Weights of a small mixture-of-experts language model, trained from scratch on English Wikipedia.
Size: 10 layers, width 640, 145M parameters.
Experts: 16 experts in each of 10 layers, 384 SwiGLU neurons an expert, 1 pick a token, a sigmoid router.
Training: a variant of Muon for the experts, 1294M tokens, 9873 steps.
Below are experts of layer 6 (counted from 0) of a mixture-of-experts language model. Rows are named router (the router's row for the expert), gate (a neuron's input weights, with its number), up (a neuron's input weights, with its number) and show model dimensions 128-255. Each number is 128 + 24 x the weight over its row's rms, rounded and kept within 0 to 255. Numbers have three digits each.
After each expert's rows: a language model's description of what the expert responds to. This comes from a sample of Wikipedia text that the model never trained on.

# expert 8
router:105173134146128120149134102131157139113173127139162141122080131076122121156129124097188100118167113115095121132112124176141133143151166107122121142138105153128133111115151151109097137130118130118150122170147093117160080112132152096118126081151151092117153117131112135112131126110108122113132133188092135074122147123126161172101167126138115120096169126123104152116147158100138118148157
gate0:127153115113130089094162125131096164128205102117143138141079148123137146128124112161135124146074086123117138140094119135075130115124137112113101120123144142086159153164153132114135139176141093140152160157112117120148131164135108128149083142124130156151138163160127158151133115132166096177130138120147127116163118151162135146084125105124112144131114139077122159104141135138141146065106
up0:137117144176127128150145115133130121094121136100148140100132105144141140112101131150101161136161102138102138128125114124149121119111100119107147099121118155174160119125122148169099123127090162131086119137132111163130134111097162128081141129100118129117111156146116133115157109116199139118079087101109109120162091157138108115163109136144101145134135129105108143123113159149138132121148
Description: Word-initial consonants. Initial consonant pieces starting a split word, often capitals in names and titles, such as Bl, Sh, B(azaar), G(iroux), f(illed).

# expert 3
router:172132070112126149142107103152148134179138123131132117097107102136132124163101153133145111090138130104133103082126137167117154133158135109144104120184148161124111110098147137163116140125162102088121117176092061098160106103186123095090156134146121138144136133108126115132139119111145151135133114139135116105122110138156137106130159062130154140097153113131102132117082129103147101144174
gate0:112110170159118091158153130110125122102139118160145067084097113154111147161140125137143117202117116159095148114124084184127155082166143110125134122092157138187111142123139097117125146092081166148108123141092099131127134167085125108118128112108135094069135145138140122086137140110125100071133149124099143140128095089118130147127098108132113128162109134110150153108140161130141146127122
up0:149154132114124147114122126099108122138093171128132119150175115152127098100127174173137174102138146165109117111123076133108089147110150134178120115148101093154145120154137082104103110118133142143193154124126103085143129117173123124138123113094149087145116138099121093134098126103136124131130113162163152145122122091138151152158109126128157104130134099142143127077073129179130091146104
Description: Verbs and verb endings. Past-tense and -ing verb endings and common verbs in biographical narrative, often after was, he or to, e.g. announced, used, spe-aking.

# expert 12
router:114149130168097181117071169085158124101164121085139126098158097139133095125074101124184116107120117159116124097140201146170131080134145086127141073144120137111114131132185134145099161149106106136118137119062110116117132143099145123106109115148137125116102108133123147108137121169177116095103102115086146066144124136158122157138094142113161134060151102126167159122139108110122149127126
gate0:133176142100138109153136131127154136103105159124102148147099122161141140122097119129081151113095138146180164158137105114140193140049171132143137094160136106095131125129100148139165120179130143143100130118116101126155087116161117174093176168148109149120143101080098113112125118126131128112163123130133122096112139128165143136151136100137093161103134114146139162175102124110117107145087
up0:079130098109116141157113118142087161171145129118150146102121112104107128108113113152151117154156157133159107149116117122152164106133154180136125114093145135125133119140120083108122143070091116118166098118131148164105116177131140117190106115141139123139117128128147114112091133112133110118178150134177131112134119096104128137086144150079156122100121096145130154109157114160120153127171
Description: Military and vehicle terms. Aircraft, ship, weapon and vehicle terms with units, such as Squadron, RAF, aircraft, lb, ft, and infobox field words.

# expert 14
router:136156121137143121182079133128157163165139065132126139079111100140094117153124174104093105127083099136084137104133134152117113105127161098105102128153116111132159124105134135186085140102119163141160162132109104144142095135150139121106095141115175124142113144147133158097161122131156165084137133183132133118177059132096131163135153078104128155126159128161141140163119081146104126156131
gate0:109168124133151121100111109109145134184157111068129144106141103105144140141150115134134134133093111103138090137116108141115157156111119125129158107166115139109154113162148114118091136105099116117114110159137107168152119124135186133110119130089117164107139178127151097111142174124068104071114123162125139155144104156108124100120116084159111102136128133144092123144113139099119119125103
up0:144168109102154134118102112118131115111132130137149145071118140151080129114137116130164139147124123110135118080162147187153194154140102109063129156092147115118127120126184126141141103105096085132171112120119147113099142115136112131148091138137141143146139121161132115146119131123144114124134157145100109149126131124136111114094095146154121135087139088095132126151133088156151088149077
Description: Foreign name syllables. Middle or final syllables of non-English personal names, often in sports or music lists, such as Azhar, Karanušić, Janaki.

# expert 2
router:214139106158144139168090113110143154104150118144114093112135124154161135120121121098143152108151149105106097070139110137141155109166167138092104143138099133152142111140164105132090115117127121085115131178144112094146125149136101126111102120141143092114090122158107161105148159114168116158152094159142094124136158129170149135118153104100109134120151077141135115150101142139134116137155
gate0:162115150134119108161179096073129109122123119148162157106115177113142105105078079119116134119184142123157116140138175169132126126179139138127135139122142134163095118135109124170127147139145138119130119141150123114109115147132129116079201109099171136153108167083151127124133121138115132133159145088093137130132124134124161129141138147086138069177121146110123138100155131139100145086108
up0:103119146143156149117140144161118107141108135118132155149157123132159141107109097140146119103112127162140158099168121140154118124110142113084104154156149136130119129116156147176159155102132099128134109146117154172133134145118136188152136130164113134119112141100139079126141111128148114170108114169139112103126164116115116136126088111109103175090122123090112130116118119068134129181088
Description: Initial capital letters. Single capital letters or short first pieces that begin a split word, as in A(quileia), U.S, E, O, and non-Latin script.

# expert 7
router:136146132105144150130116131146152179110185113117132147115075143164113125151135118111128118108132138131072156094171183135143150118139145072139107132144130147085139112127158154139125114146091094138126122126095129088120107131114099150148055152175130132121114148141134164113146146138144132109145115128114120070131105134141140161163108114127176198141146149173117174123123086077111115168167
gate0:135171113127134131121147097117067111158134064137089125118097129101108161139135121172160085134091118135147139142094098120116115168099102121172124161113125150135116122117120140111107126151119159141150132139088182093115126140096123127097146135096142118105100133194095093136090106118099121130104118110139123130134141115149101140120108154044138138155129143125074133145149114179137116106120
up0:143139144126151156103125150105078139109124125136136142134141133121097153143150115160151131076122130115084091106129157140113152078142141143091120131145155102084149140119155177128129136090084154117100144131125154119099079114141112122101139123126070119115149139128166144066109145160120077142101152121136149146127151152161127118090120171110135165174141122137118147130119098102139114123127
Description: Sports competition words. Sports words like Cup, League, Championship, club and ordinals like first, third in sports articles, tables and league names.

# expert 5
router:137153105157080118138122110156141101098169057078097109132109150153120113190129127119159115091121093108161131125196139114189104098077125136129097114175155151129144115115172146159119147143064099131157106138080110137161132130155130143118145130109138123095086121088150157107129154135163119130138137168072074128136161074105164113078105121081157125105151105134109120172142104107097086157111
gate0:161073100086125126070143114179145105108095107110119078113114139114160152130142130086109123143130146095115122146174149106128154136094099111149108145099134088130133130115136114150147092132156098123091118135101102132174139106174091100132127090116160096127158126119101109131107121126135125146093132109093096134098113117166134094076163149164109157090113141141104141139109148108154143111141
up0:158154101128115110107125167122090129110066124117127108081110190108112105164133159102110126140194158108174151159110099133093146140093126187136182122161109058113121105091122150079131096120141156102116165127106138153139117170153125120139155135100141079126127103131140116102168105054173101116156155114122137105087122132145140131098128098136107143142114131160106160146084118081113103125134
Description: Biology and chemistry terms. Word pieces inside scientific terms in biology, anatomy, chemistry and taxonomy text, e.g. acetylchol-ine, pericard-ium, protein, cells, -ensis.